config.toml
router_score = "sigmoid"
routed_scale = 2.5
lr_router = 0.00208
norm_eps = 1e-06
learning_rate = 0.00344
beta1 = 0.93
Below are experts of layer 2 (counted from 0) of a mixture-of-experts language model. Rows are named router (the router's row for the expert) and show model dimensions 0-159. Each number is 50 + 15 x the weight over its row's rms, rounded and kept within 0 to 99.
After each expert's rows: "gets" lists some tokens that make up at least twice as much of what it gets as of all text; "comes after" lists some tokens at least twice as common just before its tokens as in all text. This comes from a sample of Wikipedia text that the model never trained on. Tokens count by the router's weight.

# expert 108
router:57 35 42 53 47 58 38 42 46 56 43 45 42 35 59 41 23 13 66 56 46 60 00 46 66 58 54 39 50 50 34 51 90 39 30 33 44 38 66 82 66 64 40 48 53 54 63 35 53 54 54 45 47 32 80 43 97 49 62 26 66 57 61 38 58 31 53 48 51 67 44 40 33 56 35 63 36 43 48 45 41 43 88 37 26 30 61 40 20 32 65 62 43 78 49 25 80 58 46 48 60 32 49 59 39 48 38 53 61 36 40 39 72 66 50 59 42 35 60 49 52 47 55 75 38 43 49 59 52 60 23 68 45 30 26 44 59 35 51 47 20 48 58 65 31 76 53 43 53 30 51 78 43 72 42 47 39 59 43 59
gets: " it", " that", " which", " It", " this", " there"
comes after: " the", " The", "The", ".", " this", ","

# expert 20
router:25 42 42 62 72 73 33 53 33 43 28 37 65 15 45 35 19 46 41 40 72 64 37 62 60 67 64 52 80 56 70 46 90 63 54 40 19 69 58 70 46 59 69 55 22 47 48 46 60 45 24 60 45 48 55 50 68 59 39 34 67 38 95 37 36 27 31 65 38 37 31 43 56 51 48 41 39 41 51 61 51 54 63 46 24 45 65 35 58 44 15 64 67 56 64 54 67 45 59 14 36 50 45 56 27 42 50 46 63 31 53 60 65 54 49 57 29 43 70 34 61 61 53 71 37 54 44 40 49 47 58 65 58 42 45 79 61 38 50 29 33 51 58 71 41 72 53 46 35 37 61 51 32 71 80 48 55 34 38 63
gets: " and", " or", " but", " &", "n", "h"
comes after: " and", ",", "s,", " or", " well", "s"

# expert 36
router:37 40 20 73 69 37 41 36 63 42 55 49 45 43 57 53 36 10 51 48 65 48 56 54 52 64 36 41 83 70 42 29 59 63 55 51 52 60 56 89 69 42 41 82 78 56 43 56 58 52 64 46 19 51 53 45 51 40 47 37 52 62 71 39 56 41 43 46 63 41 45 29 36 58 56 35 42 48 30 60 33 40 50 45 31 39 49 29 57 20 27 74 71 54 50 23 47 67 38 52 39 46 57 48 46 53 46 85 34 38 40 19 47 38 44 73 09 53 53 42 53 44 50 44 40 30 54 54 37 62 51 50 39 35 30 72 75 23 43 27 52 60 91 63 39 65 60 36 50 36 43 80 40 51 42 73 59 50 33 76
gets: " 3", " 2", " 4", " 1", " 5", " 6"
comes after: " |", "|", ":", "°N", " No.", " on"

# expert 207
router:40 41 40 48 87 76 21 36 63 29 45 53 41 47 52 53 24 08 47 41 39 70 17 57 77 59 44 53 68 59 75 51 95 53 60 47 48 31 61 80 64 59 16 61 64 41 34 42 54 38 42 47 52 30 60 45 77 52 41 31 55 53 56 49 59 26 42 55 82 31 69 28 33 65 35 75 25 39 46 55 37 62 76 35 37 15 60 29 45 56 34 62 50 59 44 34 49 63 36 57 52 34 63 64 25 50 32 43 51 40 61 58 56 44 50 74 42 60 59 46 47 65 42 47 39 64 64 55 48 48 42 49 56 42 24 56 52 37 46 63 43 36 52 52 56 50 29 38 19 20 54 60 55 63 42 65 44 69 58 64
gets: " first", " United", " time", " end", " season", " second"
comes after: " the", " The", "The", " United", " first", " early"

# expert 120
router:31 41 45 51 38 76 56 65 32 39 37 58 46 31 42 68 25 15 68 70 67 75 11 49 35 61 44 60 65 54 43 51 45 57 44 58 55 45 57 55 57 71 51 54 46 52 45 30 63 33 30 59 49 39 83 64 79 51 43 32 63 71 59 19 43 33 57 25 44 48 47 52 63 54 51 38 37 32 42 80 33 48 80 36 28 33 57 42 25 48 52 46 47 56 60 25 78 56 69 60 56 54 57 28 28 61 42 70 51 42 47 57 76 54 34 67 21 30 55 48 49 52 44 73 39 49 38 56 50 55 22 58 39 21 13 56 44 49 37 36 11 53 54 66 42 62 38 55 57 41 28 68 43 68 56 58 70 42 38 59
gets: " that", " which", " who", " this", " It", " it"
comes after: ".", ",", " that", "s.", "s,", " where"

# expert 192
router:34 40 38 31 53 45 42 43 62 36 32 42 34 42 26 19 57 37 38 42 48 76 16 33 28 81 65 31 47 39 50 34 63 70 48 41 46 45 70 39 48 49 48 47 40 49 40 22 46 10 56 66 34 39 85 43 67 38 54 43 57 67 73 47 37 71 53 23 46 73 57 15 38 48 64 43 41 21 32 61 54 52 52 34 75 36 81 53 37 35 45 60 55 67 61 43 62 73 59 41 48 48 48 55 47 75 12 52 42 27 43 51 50 55 45 55 35 44 44 33 68 55 76 45 21 60 44 55 40 60 35 31 41 13 37 42 41 35 63 50 60 54 32 59 56 65 61 45 31 49 65 38 61 51 53 62 76 39 43 68
gets: " in", " In", "In", " order", " office", " time"
comes after: " in", " In", " of", " to", "In", " for"

# expert 26
router:58 36 37 59 70 56 52 57 60 49 46 33 74 36 52 32 29 14 63 59 52 53 24 50 51 73 47 73 64 75 48 45 67 67 60 49 60 63 39 61 76 67 53 86 44 65 44 50 78 45 46 43 41 37 43 26 63 56 49 25 30 68 55 32 67 50 66 43 49 53 34 28 41 70 61 46 26 36 25 54 61 58 58 49 21 48 64 26 31 25 38 69 63 49 58 36 56 74 33 46 36 34 75 49 32 43 38 66 55 32 52 51 64 47 33 67 42 39 35 49 38 74 65 75 17 52 41 34 35 54 28 42 36 41 35 41 67 38 42 50 37 54 62 65 22 65 62 19 38 39 39 57 43 31 33 70 54 33 40 70
gets: " a", " an", " one", " two", " all", " some"
comes after: " of", " with", " as", " is", " for", " in"

# expert 129
router:47 31 13 52 60 55 58 65 33 41 37 33 56 48 36 55 43 26 48 34 64 72 53 55 43 43 70 39 48 72 41 53 79 67 52 36 41 59 41 66 44 49 27 71 30 72 36 44 56 53 17 30 47 39 67 36 65 39 50 38 59 39 73 39 51 42 56 14 63 47 38 27 20 45 22 57 33 52 25 58 44 49 60 20 66 50 75 42 46 23 35 53 54 50 70 24 69 53 39 51 41 62 54 34 56 53 36 45 61 44 31 46 56 43 45 76 18 22 75 56 55 54 76 68 58 39 68 57 29 19 43 48 63 51 42 72 39 30 25 41 63 46 65 58 67 36 46 25 51 37 39 64 60 38 51 72 66 46 63 67
gets: "-", " In", "at", "ut", "t", "im"
comes after: "\n", " \"", " (", "/", "-", " N"

# expert 4
router:23 43 22 59 52 43 32 45 38 46 54 48 68 53 58 43 32 09 56 59 73 51 41 61 36 62 47 47 75 53 72 24 79 68 54 34 46 65 58 65 54 28 49 59 61 65 36 43 55 62 60 54 23 49 46 39 60 42 51 38 48 59 59 50 69 60 26 71 55 24 09 39 48 68 46 56 55 47 45 40 26 35 48 34 24 52 63 35 43 42 44 64 77 54 58 34 56 75 34 46 30 33 63 48 41 47 46 79 53 32 36 49 67 60 64 47 18 40 64 34 55 70 52 69 43 32 47 42 54 63 46 28 38 41 32 61 77 44 63 17 49 73 71 54 26 71 40 50 48 30 27 61 49 46 42 67 54 44 30 89
gets: " 3", " 2", " 4", " 1", " 5", " 6"
comes after: " |", "|", ":", " No.", " on", " (aged"

# expert 147
router:25 32 28 38 52 56 81 79 49 40 22 43 69 51 46 42 54 23 36 38 50 87 62 41 41 55 76 51 52 63 48 56 72 57 52 48 49 65 60 51 43 47 29 69 55 56 39 45 66 46 48 41 47 57 57 24 61 37 56 27 55 48 55 45 46 37 52 27 61 66 62 26 45 64 26 57 39 24 19 65 36 46 44 31 63 48 71 48 49 15 28 74 43 82 58 46 78 48 41 46 41 66 36 41 33 68 25 55 66 49 19 55 54 59 76 74 15 48 76 47 55 49 49 60 54 16 58 44 43 40 38 48 39 32 25 49 43 18 29 51 44 58 57 61 65 55 51 35 36 47 54 73 35 56 42 54 69 66 63 56
gets: " for", " in", " of", "==", "com", "==="
comes after: " \"", " (", "/", "-", " un", " '"

# expert 210
router:47 27 27 48 36 52 76 38 29 46 23 47 56 53 52 40 38 49 60 60 58 62 53 06 59 90 66 61 76 34 49 63 42 52 59 39 33 48 48 68 75 45 50 42 40 46 40 27 41 55 55 58 39 24 35 62 68 60 55 45 64 55 56 35 63 60 33 38 61 44 47 23 50 44 39 67 31 27 51 53 24 52 64 49 53 56 48 57 54 52 59 59 84 52 83 50 35 55 35 53 21 44 65 70 35 51 39 44 66 45 39 53 69 53 52 53 34 29 52 48 65 74 39 77 54 70 46 36 55 69 46 64 49 24 13 45 57 30 37 34 31 69 79 64 48 62 42 64 33 21 33 65 58 44 42 87 63 62 25 51
gets: " –", " 0", " -", " ", " —", "/"
comes after: " |", "\n ", "1", " 25", " (", " 5"

# expert 69
router:45 29 16 75 66 51 54 34 34 50 39 51 64 57 49 27 51 33 41 24 63 75 38 35 47 59 57 67 61 72 43 43 49 80 54 40 49 56 39 54 87 61 41 76 37 87 49 46 61 64 50 48 43 39 40 34 45 53 51 48 40 56 52 29 64 53 23 63 43 46 36 32 16 85 51 91 35 68 34 66 53 37 52 43 22 51 58 45 54 42 21 54 56 64 71 21 42 75 54 46 46 44 77 49 27 58 47 49 66 56 60 28 76 51 59 47 49 58 49 26 48 32 69 82 31 29 35 45 34 50 42 65 42 40 47 55 66 40 23 46 35 62 62 65 46 51 46 34 55 38 57 45 59 25 36 72 63 54 46 40
gets: " a", "\n", " an", " A", "A", "==="
comes after: "\n", " is", " as", " =", " was", " with"

# expert 101
router:58 21 27 55 50 50 42 57 47 52 26 42 42 35 39 43 43 48 41 51 45 67 25 08 51 85 71 40 57 55 31 51 51 35 47 36 12 38 34 33 80 43 51 63 57 45 46 46 57 42 34 55 37 33 28 45 58 55 41 73 40 68 76 53 67 36 43 45 67 53 31 21 60 52 25 48 49 23 49 49 43 30 65 50 42 40 57 50 55 34 50 81 85 52 75 38 48 61 60 56 40 21 65 58 36 47 49 56 48 31 29 50 74 46 64 58 60 00 61 45 42 60 57 62 53 84 48 71 43 67 45 45 42 33 41 57 46 30 38 45 50 68 54 80 64 75 49 47 37 38 46 48 45 51 33 71 72 56 46 71
gets: " 0", " January", " 1,", "°", "′", " July"
comes after: " |", " /", " 1,", " —;", " (", " 2,"

# expert 102
router:42 39 19 67 68 36 16 41 46 60 59 45 61 42 33 49 29 27 50 44 69 54 52 45 52 74 47 44 99 36 43 39 72 71 44 36 39 66 65 69 73 34 42 83 54 68 52 58 33 60 57 46 10 53 44 47 55 36 54 25 59 51 67 54 46 43 23 58 56 43 47 29 45 58 45 59 37 42 43 56 29 47 49 34 25 39 64 27 43 39 64 52 87 54 53 41 44 76 54 44 28 42 65 49 45 50 46 61 60 50 42 13 68 67 69 64 18 52 70 36 54 73 54 70 60 30 43 36 48 67 58 36 57 37 45 55 73 38 30 22 39 51 69 73 46 73 59 50 42 45 45 50 45 36 39 69 65 57 34 57
gets: " 1", " 0", " 3", " 2", " 4", " 5"
comes after: " |", "|", " on", ":", " (aged", " /"

# expert 184
router:44 48 08 72 41 61 72 53 34 52 56 55 35 35 66 25 18 40 48 25 70 71 38 43 34 58 43 31 48 65 47 56 57 49 47 43 40 76 60 67 58 65 44 77 20 51 41 56 58 61 52 65 24 24 43 43 76 36 41 45 43 55 60 40 60 56 52 41 68 32 40 41 30 52 54 69 33 42 29 55 28 48 56 50 46 36 47 62 53 59 48 71 48 54 70 52 54 43 49 23 09 15 61 53 27 52 50 47 49 61 34 50 57 60 58 49 03 44 31 33 48 65 59 70 49 57 60 65 40 27 39 32 61 46 25 52 34 33 68 11 47 56 66 53 29 80 37 26 35 43 49 49 66 45 64 46 62 56 40 52
gets: "-", "\n", "|", " -"
comes after: "\n", ".", ")", "\n ", "s.", ")."

# expert 162
router:40 38 45 73 57 58 44 56 39 51 28 24 70 44 70 33 45 31 56 18 65 42 45 23 70 61 72 75 47 66 52 58 77 54 39 51 54 76 25 55 72 57 36 70 45 82 44 47 71 65 58 45 24 51 39 36 41 53 45 32 48 47 68 06 62 53 50 63 64 53 32 47 47 76 62 54 35 39 45 54 37 60 49 20 32 32 54 31 42 59 48 47 68 60 69 38 73 48 43 58 43 42 66 39 31 53 43 48 72 53 51 30 84 54 52 79 36 31 37 40 47 51 69 62 47 43 26 39 41 51 33 53 39 47 61 71 41 22 27 52 28 86 64 53 55 64 35 28 46 18 51 45 53 34 44 45 45 57 29 64
gets: " a", " the", " his", " an", " The", " their"
comes after: " as", " is", " for", " of", " and", " with"

# expert 81
router:11 45 26 58 71 79 52 56 47 47 42 51 52 54 55 56 45 54 49 54 47 50 11 30 59 85 51 57 62 63 34 23 62 40 40 21 46 58 32 49 56 73 45 36 58 43 36 29 56 45 52 32 48 35 37 51 66 57 43 73 61 79 51 47 44 66 19 60 69 70 55 16 32 46 55 63 22 50 42 54 20 46 48 33 49 39 57 43 40 29 44 73 66 58 87 38 64 65 45 45 27 38 61 46 39 37 40 60 33 45 51 46 67 78 64 74 44 14 58 46 47 64 46 38 51 60 43 45 27 41 44 58 54 29 46 53 51 36 59 55 40 89 73 59 65 25 42 58 53 21 31 41 46 36 51 51 51 63 25 51
gets: ".5", ".6", ".8", ".4", ".9", ".0"
comes after: " |", " 5", " 10", " 4", " 6", " 8"